{
  "n_layer": 10,
  "d_model": 224,
  "n_experts": 64,
  "experts_per_token": 4,
  "d_expert": 96,
  "d_shared_expert": 0,
  "activation": "gelu",
  "moe_layers": [0, 1, 2, 3, 4, 5, 6, 7, 8, 9],
  "router_score": "softmax",
  "normalize_top_k": true,
  "routed_scale": 2.5,
  "balance_loss": 0.00253,
  "balance_bias": false,
  "router_z_loss": 0.001,
  "n_groups": 8,
  "groups_per_token": 2,
  "init_std_router": 0.00606,
  "lr_router": 0.000627,
  "vocab_size": 16384,
  "norm": "layernorm",
  "norm_eps": 1e-05,
  "tie_embeddings": true,
  "optimizer": "muon_variant",
  "lr": 0.00624,
  "beta1": 0.9,
  "batch_tokens": 32768,
  "seq_len": 512,
  "train_tokens": 352300000,
  "steps": 10752,
  "dataset": "wikipedia_en"
}
Below are experts of layer 7 (counted from 0) of a mixture-of-experts language model. Rows are named router (the router's row for the expert) and show model dimensions 0-223. Each number is 200 + 40 x the weight over its row's rms, rounded and kept within 0 to 999.
After each expert's rows: "comes after" lists some tokens at least twice as common just before its tokens as in all text. This comes from a sample of Wikipedia text that the model never trained on. Tokens count by the router's weight.

# expert 27
router,198,219,247,278,201,236,218,207,244,204,177,204,130,167,179,294,165,252,310,174,168,199,212,183,246,202,179,217,196,95,188,222,201,193,158,215,182,217,287,128,185,195,169,240,151,254,200,138,241,238,211,127,242,151,135,220,196,151,236,217,243,197,179,108,298,175,196,208,245,203,170,256,197,304,203,197,205,252,212,183,155,219,203,184,176,193,274,272,156,173,192,184,123,200,304,160,229,202,193,172,166,173,234,153,187,211,235,240,200,184,212,105,188,261,146,168,211,225,200,220,186,231,198,93,190,161,194,185,234,200,227,143,169,245,202,209,227,218,216,191,187,231,206,215,190,182,208,219,239,207,221,187,170,259,156,213,147,229,193,229,215,192,82,179,185,200,215,243,195,158,218,254,149,140,197,194,258,169,207,116,178,208,271,192,240,232,254,188,162,145,154,214,201,184,255,215,238,197,230,274,160,247,230,187,172,171,150,122,235,253,237,190,180,187,197,148,196,193,187,161,125,237,225,248
comes after: " |", " in", ",", "|", " In", "In"

# expert 39
router,232,220,243,190,198,234,227,190,207,189,226,185,157,207,184,299,124,149,203,254,196,255,246,192,278,257,267,255,214,208,224,203,188,203,203,190,186,230,230,110,195,220,247,175,217,222,164,145,283,256,135,100,229,204,179,178,234,176,197,192,259,168,211,132,301,174,181,197,240,178,137,160,123,238,124,232,254,246,175,173,175,218,237,272,222,215,290,238,172,140,215,245,201,147,254,147,202,180,200,198,222,125,172,182,208,161,269,250,217,135,255,162,183,206,164,189,214,213,265,235,175,211,139,157,222,236,174,171,228,203,219,144,203,268,227,208,178,225,222,162,214,211,202,192,156,190,237,264,241,171,241,233,180,225,217,145,191,187,187,215,213,174,144,185,244,122,196,210,189,165,174,195,183,177,180,195,230,120,166,169,174,267,207,173,273,206,278,187,146,147,152,151,224,177,159,186,220,238,218,235,261,228,146,198,99,266,150,175,249,235,156,239,136,179,189,201,161,223,243,145,191,206,213,216
comes after: " |", " ", "–", ":", "201", "200"

# expert 53
router,217,198,226,195,241,243,200,154,200,183,180,208,185,196,190,282,181,218,229,233,170,246,240,132,248,236,242,214,147,230,276,205,161,223,185,179,194,250,260,115,214,221,249,196,145,248,152,153,252,230,204,103,236,230,173,169,231,180,156,200,236,151,193,172,296,203,172,178,200,215,154,177,160,221,180,240,205,216,134,192,194,164,227,303,241,217,259,233,128,168,228,206,175,176,265,178,212,202,215,177,266,137,223,189,221,127,291,270,163,134,285,172,189,199,150,175,232,255,209,230,213,175,146,76,174,254,177,157,222,252,245,189,179,242,200,234,200,235,244,160,202,222,217,160,152,194,207,225,225,220,269,192,188,211,184,127,183,230,190,249,198,155,167,210,294,179,156,250,228,189,228,204,163,160,214,180,211,156,182,172,123,217,237,195,200,212,269,206,185,122,125,178,181,209,225,215,168,213,251,251,232,235,141,176,130,250,124,179,226,222,157,215,181,173,211,139,156,261,215,145,173,184,224,244
comes after: " the", " a", " of", " and", " The", "The"

# expert 10
router,249,219,210,219,284,215,167,177,212,204,125,173,204,151,195,317,146,196,185,189,165,246,272,191,240,234,253,239,150,213,240,201,206,204,160,185,169,213,290,131,224,209,220,210,171,275,166,170,271,189,181,70,238,188,152,191,224,174,163,244,212,226,186,118,256,211,163,230,234,248,211,175,168,259,124,269,156,212,192,195,156,198,191,245,221,217,213,206,92,209,277,198,196,152,219,175,188,249,186,184,226,148,277,195,184,155,277,208,204,190,255,179,148,234,206,221,206,268,178,185,243,148,194,123,203,206,179,193,198,269,265,142,177,233,243,209,257,185,212,211,249,227,236,161,167,182,175,234,244,210,233,240,170,221,203,185,176,253,201,200,174,145,111,202,298,215,140,254,232,218,196,224,179,206,192,186,206,139,176,183,184,272,233,202,255,188,221,174,172,157,160,225,158,212,210,183,126,267,199,188,201,206,152,169,160,239,112,157,230,204,179,282,181,160,183,157,170,211,224,145,175,239,195,241
comes after: " ", " |", ";", "|", " /", "°N"

# expert 25
router,199,216,237,247,273,244,116,192,271,193,180,195,191,241,170,237,144,210,261,222,165,219,218,186,225,192,234,259,181,174,246,185,159,217,144,147,205,202,261,130,235,232,191,228,175,257,185,161,295,240,204,155,238,207,162,176,262,157,171,198,243,215,204,207,320,216,177,221,224,199,169,171,179,236,169,233,146,198,158,138,170,168,198,270,210,240,272,259,156,143,242,211,161,147,201,119,267,254,224,152,255,179,242,160,173,199,272,225,176,186,248,149,161,206,140,156,230,222,195,219,214,163,201,158,204,137,174,144,245,228,241,166,206,265,207,268,227,221,238,174,279,224,222,182,159,171,188,260,226,198,261,160,201,220,150,167,126,192,241,235,161,140,194,164,213,147,165,248,246,138,224,186,179,160,179,170,269,167,174,137,149,226,236,231,244,214,236,170,140,149,142,156,251,180,207,213,200,228,274,264,202,227,173,198,165,207,124,165,252,245,176,235,148,184,209,167,162,205,212,185,147,252,180,213
comes after: " of", " in", " a", " to", " for", " with"

# expert 55
router,206,211,255,222,202,181,181,170,283,223,179,192,203,152,206,289,179,194,204,252,185,231,227,194,240,211,229,180,207,189,282,233,191,248,181,211,195,224,244,126,203,242,169,197,208,203,136,172,226,228,142,145,247,194,183,214,206,161,192,222,218,233,186,154,287,245,151,207,196,215,177,138,154,263,148,251,199,268,196,160,185,229,251,251,207,208,259,272,140,155,214,199,190,137,277,198,237,159,224,182,267,170,186,127,142,154,246,211,163,147,207,155,130,129,132,140,211,263,237,214,227,174,211,164,218,167,133,191,236,223,243,142,159,283,262,211,198,221,215,180,248,259,182,144,194,160,196,249,164,208,215,218,140,266,188,191,167,219,193,210,224,179,122,203,229,166,163,244,254,154,265,214,186,113,221,144,192,184,201,186,187,281,225,206,246,201,242,169,191,136,119,160,171,218,161,235,172,228,217,205,202,232,194,121,132,256,141,115,235,248,150,248,189,183,158,169,220,226,202,174,230,254,246,245
comes after: ",", " New", " in", " Los", " San", " North"

# expert 52
router,254,216,202,235,237,229,134,204,236,269,170,166,209,160,164,301,176,206,183,245,180,259,277,208,269,223,217,272,144,198,236,227,160,193,194,180,154,232,258,102,196,244,216,244,170,260,196,175,287,201,109,151,245,205,157,198,223,226,220,204,260,167,214,106,283,230,151,209,224,226,205,203,157,230,122,262,175,258,193,180,218,164,234,226,198,257,231,313,137,188,188,193,198,160,239,189,222,181,180,196,216,144,203,201,188,163,259,197,222,165,267,190,166,236,139,173,179,201,184,243,206,202,128,186,187,141,186,172,256,236,194,192,179,280,249,262,181,222,190,136,230,231,214,187,170,145,202,227,266,216,258,229,197,257,167,172,185,241,202,203,165,193,140,198,283,183,147,237,233,203,215,254,130,174,191,209,209,183,203,146,111,233,232,199,218,181,237,149,167,135,175,162,170,174,234,205,176,263,283,214,154,182,134,186,140,251,152,187,221,190,167,200,185,174,187,174,170,179,247,172,192,254,193,252
comes after: " ", " |\n", "\n", ".\n\n", " released", ".\n"

# expert 17
router,163,225,227,252,237,265,212,225,241,238,203,223,175,205,155,302,194,218,224,263,181,229,222,167,264,187,197,201,227,161,237,276,164,229,186,227,193,184,202,113,236,186,237,162,199,199,158,160,283,206,183,156,258,197,192,175,195,191,203,227,257,187,206,111,297,199,183,215,233,258,161,196,178,340,168,192,175,236,184,152,190,185,196,182,230,213,256,231,118,154,240,187,205,171,293,217,260,185,255,162,213,194,252,174,187,141,234,206,150,168,202,178,149,163,179,147,238,229,189,191,233,209,161,89,181,198,206,190,297,169,193,201,154,234,230,228,189,250,237,160,155,256,207,166,120,197,183,283,194,216,254,201,159,283,183,165,190,197,193,217,163,191,117,221,241,182,181,228,223,205,204,187,105,151,206,206,239,234,157,121,194,209,225,176,245,255,242,190,179,168,124,169,192,207,216,218,190,243,236,284,179,245,202,193,187,168,113,183,195,224,192,174,176,202,205,211,130,191,226,182,120,281,222,227
comes after: " |", "|", ";", ":", " October", " November"

# expert 63
router,190,228,231,212,226,232,131,153,249,213,183,199,211,212,150,312,206,164,227,206,137,174,246,152,307,162,239,190,162,190,227,234,184,214,138,160,182,191,234,105,178,218,247,226,213,266,180,207,277,291,211,186,264,175,178,182,208,233,209,241,272,191,205,121,297,167,172,174,230,181,169,172,154,278,129,246,213,267,195,104,207,155,267,227,207,214,254,207,203,158,251,225,190,202,201,208,255,222,199,155,246,111,193,227,130,183,205,270,191,131,253,195,162,194,148,173,237,209,197,236,239,167,257,88,171,155,162,169,264,191,219,201,207,224,214,203,250,217,244,136,148,225,172,174,195,161,196,155,199,252,211,184,217,212,196,171,146,200,218,176,215,189,143,201,229,202,169,183,247,146,179,233,162,186,249,179,207,214,138,201,187,181,236,175,152,278,230,251,135,150,177,182,223,178,173,211,197,195,247,221,186,229,206,143,207,237,176,184,238,246,209,269,193,213,200,205,129,191,277,140,176,240,273,198
comes after: " |", " |\n", " Votes", ";", "|", " Candidate"

# expert 5
router,262,214,211,195,207,252,177,188,230,207,189,133,202,214,165,324,200,231,231,225,185,248,230,204,266,236,238,245,165,202,233,215,143,212,184,201,149,232,248,94,189,213,215,196,195,246,159,173,262,219,147,83,260,227,145,143,244,186,149,220,232,186,214,129,275,208,164,201,191,220,151,147,121,236,138,219,208,236,182,154,182,181,280,264,190,207,267,236,115,147,191,185,193,150,265,201,200,178,226,156,252,113,252,171,217,174,270,223,190,109,257,159,183,213,177,187,189,215,220,235,195,190,149,115,204,227,121,163,218,249,212,182,195,282,242,246,169,200,227,161,232,230,238,172,188,214,200,242,219,160,264,171,165,240,209,201,180,242,203,235,178,155,139,187,269,198,170,244,187,150,232,252,169,196,206,204,225,176,204,204,184,245,240,214,232,226,258,185,167,114,113,185,194,168,185,232,194,240,204,242,217,237,148,152,101,198,170,192,236,213,215,204,161,181,178,175,179,246,218,170,209,251,205,246
comes after: " ", " (", "°", "_{", "199", "–"

# expert 48
router,241,215,216,257,194,190,208,167,248,194,186,150,206,215,205,297,161,216,212,247,140,264,252,215,261,203,216,207,213,156,207,239,157,196,172,148,177,173,229,124,184,227,258,214,217,266,137,174,244,187,152,151,280,188,112,136,213,182,189,225,219,147,240,145,293,191,244,192,205,206,167,144,165,259,149,207,217,248,165,222,187,253,268,214,240,252,283,217,155,144,203,175,218,126,304,203,246,179,213,149,254,102,203,167,191,152,252,232,184,163,238,200,175,197,131,173,270,211,207,171,235,211,169,153,185,174,139,169,240,208,255,148,149,250,241,204,153,221,218,152,204,232,192,185,141,195,179,206,227,216,273,201,204,196,209,190,117,209,230,223,147,158,170,186,277,201,197,253,225,151,202,208,158,186,168,166,228,182,210,171,192,255,265,285,266,200,223,198,189,117,171,158,194,160,209,195,163,232,224,225,171,195,213,110,128,180,189,156,277,246,196,211,190,180,151,153,170,199,217,175,158,207,221,253
comes after: " |\n", "0", "1", ")", "2", "3"

# expert 24
router,222,236,150,235,141,256,230,241,207,182,175,230,154,218,190,272,171,147,241,224,186,213,225,179,215,189,194,255,218,149,208,159,187,206,186,168,195,246,285,112,219,254,193,168,187,212,143,177,300,247,177,148,239,305,215,220,207,181,190,180,248,221,187,107,271,198,183,213,287,236,172,144,181,267,220,236,192,240,174,138,182,230,201,246,261,237,243,268,127,191,248,252,177,184,236,189,225,185,152,184,223,113,185,180,178,176,251,204,199,158,233,170,187,201,153,188,299,245,161,180,285,271,218,183,211,188,161,157,251,173,169,140,241,278,192,186,170,211,180,127,220,215,203,166,164,139,144,187,285,265,181,167,123,258,220,194,157,229,203,205,195,112,147,215,233,216,191,184,197,155,255,260,206,140,198,159,246,181,181,187,199,160,207,148,223,211,216,234,176,117,188,174,226,214,236,218,149,254,158,243,180,221,173,162,155,169,167,134,183,260,196,232,173,163,221,158,205,214,230,227,168,229,191,244
comes after: "==", " \"", " the", " to", " and", ".\n\n"

# expert 11
router,211,250,204,160,203,268,174,159,250,203,224,180,181,237,193,325,136,228,176,211,202,195,260,189,201,212,222,204,234,172,210,243,157,221,200,225,192,236,247,109,154,225,214,224,194,245,137,191,230,264,203,154,265,233,220,179,240,156,170,194,273,192,203,140,347,187,181,232,157,215,198,201,177,267,177,220,166,247,139,169,142,220,267,246,204,204,269,235,139,181,160,192,170,165,229,228,181,215,153,198,191,157,167,178,162,125,252,206,207,114,210,160,120,134,147,167,185,211,174,213,192,236,185,149,237,189,139,193,269,146,266,169,213,287,214,231,158,193,222,200,259,254,233,159,222,202,192,279,248,167,235,220,173,227,136,229,116,169,221,239,168,213,153,164,248,150,144,259,227,233,187,197,129,188,232,224,241,184,215,210,157,200,245,205,245,156,252,191,153,151,168,126,183,191,176,235,194,201,203,272,254,233,186,214,243,185,214,148,174,230,174,227,157,146,190,216,138,184,249,198,200,153,221,237
comes after: " ", "–", "201", "200", ".", "199"

# expert 35
router,253,216,231,186,245,199,182,193,229,183,164,164,196,191,205,316,179,257,224,239,149,247,250,187,255,266,247,224,175,202,247,195,144,247,176,185,138,229,236,114,234,206,231,185,181,235,164,161,265,213,161,142,247,172,188,166,201,182,203,215,242,227,210,133,302,212,156,221,227,240,173,144,142,249,114,241,181,247,184,169,175,235,241,262,240,237,242,244,152,154,205,182,176,129,235,216,199,187,226,166,272,148,227,172,177,183,231,262,185,127,276,204,167,199,149,175,199,229,209,291,196,140,132,140,205,197,131,162,257,256,215,177,166,271,249,247,190,237,217,166,247,201,205,148,201,205,234,217,206,193,260,205,161,222,205,169,139,232,203,251,215,177,129,180,272,191,150,269,198,157,239,206,159,182,169,178,225,152,177,168,177,236,236,198,246,186,284,143,162,139,140,193,176,171,197,231,180,240,224,221,219,200,141,143,97,239,159,181,211,211,159,202,187,199,203,166,156,261,233,173,202,228,210,247
comes after: " ", " |", "201", "–", "|", "200"

# expert 62
router,218,272,210,249,250,175,196,131,195,190,225,250,201,181,123,311,160,236,213,190,149,209,212,190,260,198,244,190,191,219,218,176,211,197,161,213,144,264,204,110,176,188,177,242,199,220,207,235,245,209,144,122,212,245,87,173,229,171,135,197,213,195,225,94,288,243,240,208,206,243,211,181,187,266,190,217,203,256,162,161,194,217,176,184,235,293,279,209,135,216,181,154,185,201,272,121,172,266,265,173,291,181,177,196,168,199,289,262,175,217,245,179,210,166,175,185,272,189,169,162,204,197,180,142,264,176,106,220,235,261,250,169,197,284,175,192,197,245,274,158,231,235,154,197,194,185,169,219,245,199,196,115,212,201,118,184,163,150,206,229,148,193,152,234,247,194,207,245,194,179,222,186,136,187,206,195,187,197,160,208,183,225,226,209,186,229,177,197,194,165,149,183,198,226,246,236,162,208,249,211,199,152,221,204,119,242,171,156,204,228,184,208,165,193,195,180,180,257,268,180,141,242,229,195
comes after: "-", "\n", ")\n", ";\n", "\n\n", " •"

# expert 31
router,236,214,169,255,239,221,155,195,260,167,163,235,156,255,192,296,169,232,245,228,157,190,254,207,184,232,198,217,222,156,157,219,180,194,168,197,190,218,213,132,203,190,192,250,209,229,175,180,309,271,192,182,213,163,146,186,215,155,198,232,259,198,246,121,303,192,115,219,228,220,156,137,208,331,129,258,220,209,175,176,204,187,208,217,192,214,248,245,157,130,289,193,195,213,219,146,271,213,251,192,211,197,251,196,175,178,257,238,208,146,259,177,164,187,157,139,255,232,189,205,207,182,186,167,193,188,187,164,281,212,279,158,165,226,258,196,273,177,218,178,229,274,230,180,155,220,195,207,245,178,178,165,182,222,213,204,168,245,238,240,155,222,142,164,219,180,188,222,232,191,244,219,170,181,172,159,250,181,136,116,160,228,251,181,229,204,244,195,156,151,174,161,178,108,188,215,189,267,224,234,151,208,177,155,124,190,208,136,292,254,199,194,175,165,159,199,163,159,220,143,170,225,211,250
comes after: " |", "0", "1", ":", ")", ";"

# expert 58
router,258,235,227,246,233,251,140,210,228,227,117,159,198,174,148,311,208,229,203,260,173,243,235,162,267,233,216,211,159,187,235,197,188,238,202,215,145,208,277,100,216,217,214,189,151,255,167,161,263,214,210,134,244,192,197,148,222,209,207,227,224,218,204,115,326,197,190,242,207,255,161,133,150,254,144,173,169,242,182,168,205,224,177,230,186,184,249,258,84,142,199,228,161,152,255,201,213,212,230,168,282,148,193,205,178,145,296,240,117,164,265,184,183,221,147,201,233,257,227,210,237,129,166,142,203,171,157,125,259,245,203,165,217,233,207,185,209,184,239,188,172,210,265,222,214,201,204,238,207,163,242,201,172,228,203,179,190,239,193,270,197,171,153,224,244,165,163,255,170,187,230,225,176,179,216,215,237,150,197,195,162,238,257,224,261,211,264,193,143,123,132,202,226,203,173,196,177,219,199,223,208,204,217,184,98,214,150,151,196,205,207,220,200,236,220,181,176,237,217,135,170,224,217,203
comes after: "|", " |", "-", "\n", " August", ";"

# expert 28
router,150,225,248,266,237,257,129,198,221,166,192,167,225,208,182,252,193,235,293,196,182,208,201,160,211,221,221,212,219,147,223,198,183,229,142,154,231,209,262,112,267,251,183,195,205,231,149,133,255,235,201,158,221,190,147,188,233,155,150,162,225,169,203,210,324,206,195,210,232,216,165,159,182,276,213,204,138,212,184,154,194,175,186,221,203,265,249,287,167,157,235,217,208,207,226,185,255,232,196,147,218,209,210,193,153,189,236,216,158,160,211,108,125,219,169,193,267,225,175,217,196,161,166,153,187,150,175,177,284,214,208,171,197,319,212,266,213,240,218,128,219,193,227,188,179,135,203,247,246,235,251,174,176,239,177,200,115,181,247,242,184,164,172,204,238,123,156,249,208,165,235,211,161,123,168,161,274,160,214,169,183,224,207,196,248,206,234,222,163,162,136,182,275,167,226,252,185,212,260,291,189,183,185,170,193,208,117,133,199,238,174,202,159,186,216,155,176,254,213,189,143,235,137,213
comes after: ".\n\n", " of", " in", " for", " to", " as"

# expert 50
router,248,183,219,193,210,238,205,185,247,211,227,187,139,233,148,285,131,229,214,238,150,261,242,136,251,158,204,286,154,201,214,200,161,219,158,206,226,189,273,122,236,212,205,192,203,228,169,179,271,229,166,130,228,237,188,169,226,165,170,200,217,194,217,173,319,188,216,199,234,259,149,166,166,223,170,227,181,224,162,143,190,219,279,239,209,228,262,220,140,159,235,199,137,130,231,195,202,215,253,162,212,149,169,189,208,86,311,221,196,167,229,154,190,210,153,205,185,235,213,195,193,145,204,91,244,192,164,188,245,200,268,172,184,279,209,244,128,216,212,142,250,250,236,157,181,216,173,248,212,229,242,202,198,242,166,168,187,248,199,250,169,203,165,179,235,136,190,189,184,216,198,186,166,197,196,175,253,150,198,206,152,235,228,236,198,204,259,177,152,168,85,190,193,185,253,245,155,220,220,292,220,255,133,202,173,214,158,162,262,222,137,207,161,186,181,168,172,264,253,206,169,159,209,207
comes after: " ", " of", " the", " a", " in", " for"

# expert 13
router,234,208,223,175,210,240,132,127,227,244,207,184,224,249,178,326,177,202,173,215,211,232,245,174,209,206,259,214,192,193,231,181,166,221,181,202,225,237,210,117,168,217,236,185,214,212,159,180,276,248,184,154,317,238,206,194,232,169,193,204,257,174,222,152,306,199,177,227,178,232,198,222,186,257,160,269,185,232,191,212,131,175,225,241,213,214,270,276,129,154,215,200,185,178,215,187,177,239,179,157,212,162,230,168,200,165,319,204,177,171,211,159,133,197,122,162,202,246,129,210,222,222,193,134,230,215,166,152,307,187,232,130,160,256,222,192,175,238,223,217,237,231,198,134,134,215,169,235,239,166,220,201,207,250,181,193,133,193,221,270,166,219,139,119,239,160,173,232,251,203,169,189,167,173,203,192,216,200,217,221,143,200,264,204,244,174,258,213,126,99,124,147,166,206,171,260,143,186,207,261,283,187,141,192,210,189,196,198,238,232,206,224,197,154,171,229,199,186,215,257,191,183,162,213
comes after: " ", " (", " |", ".", "–", " −"

# expert 3
router,215,242,247,211,246,170,205,215,228,210,125,192,172,171,162,287,180,223,260,273,159,246,199,157,209,183,204,193,153,242,228,245,196,234,191,187,144,267,224,109,220,259,222,218,205,236,131,138,230,188,182,130,238,209,181,162,210,157,211,200,274,213,215,158,312,196,171,199,210,214,160,183,153,278,126,227,178,241,163,134,210,179,207,283,259,252,249,238,137,145,210,229,170,169,258,145,222,198,243,167,232,182,204,167,197,126,234,255,170,164,249,169,165,198,173,171,231,236,192,221,209,208,210,166,211,210,132,165,243,208,249,167,188,276,209,204,178,204,207,148,245,221,230,165,177,173,225,238,190,179,295,195,182,257,213,138,187,202,231,272,183,148,135,164,223,186,163,272,235,160,225,209,169,151,182,154,230,149,212,145,193,273,230,217,245,206,267,182,185,159,129,201,199,219,243,218,205,186,179,224,221,265,157,119,118,230,126,146,225,231,175,198,170,169,182,145,150,221,242,152,162,219,239,271
comes after: " the", " at", " of", " in", " to", " School"

# expert 42
router,242,243,183,264,215,277,194,134,236,204,175,228,177,189,183,242,179,181,241,226,163,185,257,176,257,179,243,216,169,166,223,196,192,219,184,182,170,230,222,118,260,219,216,208,216,226,165,175,260,235,148,146,278,234,149,127,201,152,209,154,283,176,208,112,264,168,207,213,237,238,206,205,154,198,214,221,174,282,227,148,199,196,219,211,163,241,288,157,214,197,232,166,152,155,265,216,251,206,189,208,262,191,212,190,138,127,276,227,169,163,225,121,207,193,156,179,208,251,216,202,208,216,224,127,218,128,190,179,272,230,238,150,170,227,264,196,185,210,229,208,230,286,252,163,204,237,221,250,244,243,249,207,169,247,124,184,176,257,239,200,216,191,182,173,253,146,170,212,226,155,216,242,166,142,144,161,251,197,179,185,190,252,262,235,233,224,237,177,171,156,106,237,202,114,201,234,165,186,199,243,180,187,163,129,128,215,107,175,212,230,231,220,145,186,186,168,181,241,190,178,124,241,210,270
comes after: ",", " it", " he", ".", " It", " was"

# expert 36
router,248,222,198,198,220,213,220,227,188,229,191,138,199,166,171,330,177,234,180,254,182,246,233,210,260,238,211,224,142,194,212,237,155,236,194,165,199,218,205,103,211,201,234,201,175,264,156,167,302,213,169,99,258,220,174,122,250,157,214,212,251,203,236,106,287,189,192,212,216,229,179,138,181,235,139,237,207,231,168,121,185,233,219,225,230,208,259,235,121,149,183,229,170,145,254,215,208,151,192,225,253,165,218,160,213,205,249,243,198,109,244,168,193,182,157,185,193,215,254,216,215,177,126,116,182,217,155,165,243,208,216,178,185,262,227,248,188,191,244,162,235,267,221,166,198,185,221,243,226,179,266,187,181,214,219,152,167,260,219,224,200,175,128,184,284,189,166,241,186,181,232,245,151,159,174,225,224,166,185,185,190,255,234,235,221,226,231,192,179,139,121,155,188,146,253,224,180,256,232,206,219,207,139,198,113,231,135,122,220,243,181,262,137,174,198,176,168,223,209,175,193,236,210,251
comes after: " ", " |", "|", "–", "″W", "′"

# expert 56
router,218,202,234,233,224,255,152,218,228,180,217,188,175,227,160,292,201,212,207,251,156,248,214,154,236,141,265,222,176,206,234,191,184,200,130,152,205,240,233,150,188,203,246,169,196,215,147,131,268,234,172,205,208,189,165,220,250,155,141,202,266,176,214,109,269,211,197,227,195,233,170,201,153,272,164,218,184,305,143,177,156,190,199,221,209,248,261,257,164,170,221,188,182,198,220,165,280,259,211,175,267,169,219,179,154,157,213,252,156,131,270,159,184,177,116,160,234,259,184,238,253,168,172,197,214,182,123,183,293,191,266,136,192,248,195,230,195,200,222,147,207,232,221,172,190,178,210,241,206,239,265,206,180,228,138,166,153,189,214,226,171,173,106,142,211,157,135,227,278,192,226,162,141,185,193,184,288,185,171,188,139,212,222,214,248,204,223,165,134,128,172,202,236,176,233,241,177,210,231,244,195,241,200,139,139,219,215,173,216,264,170,211,112,173,218,171,127,221,189,176,178,268,200,210
comes after: " |\n", "\n", ")\n", ")", ".\n", " by"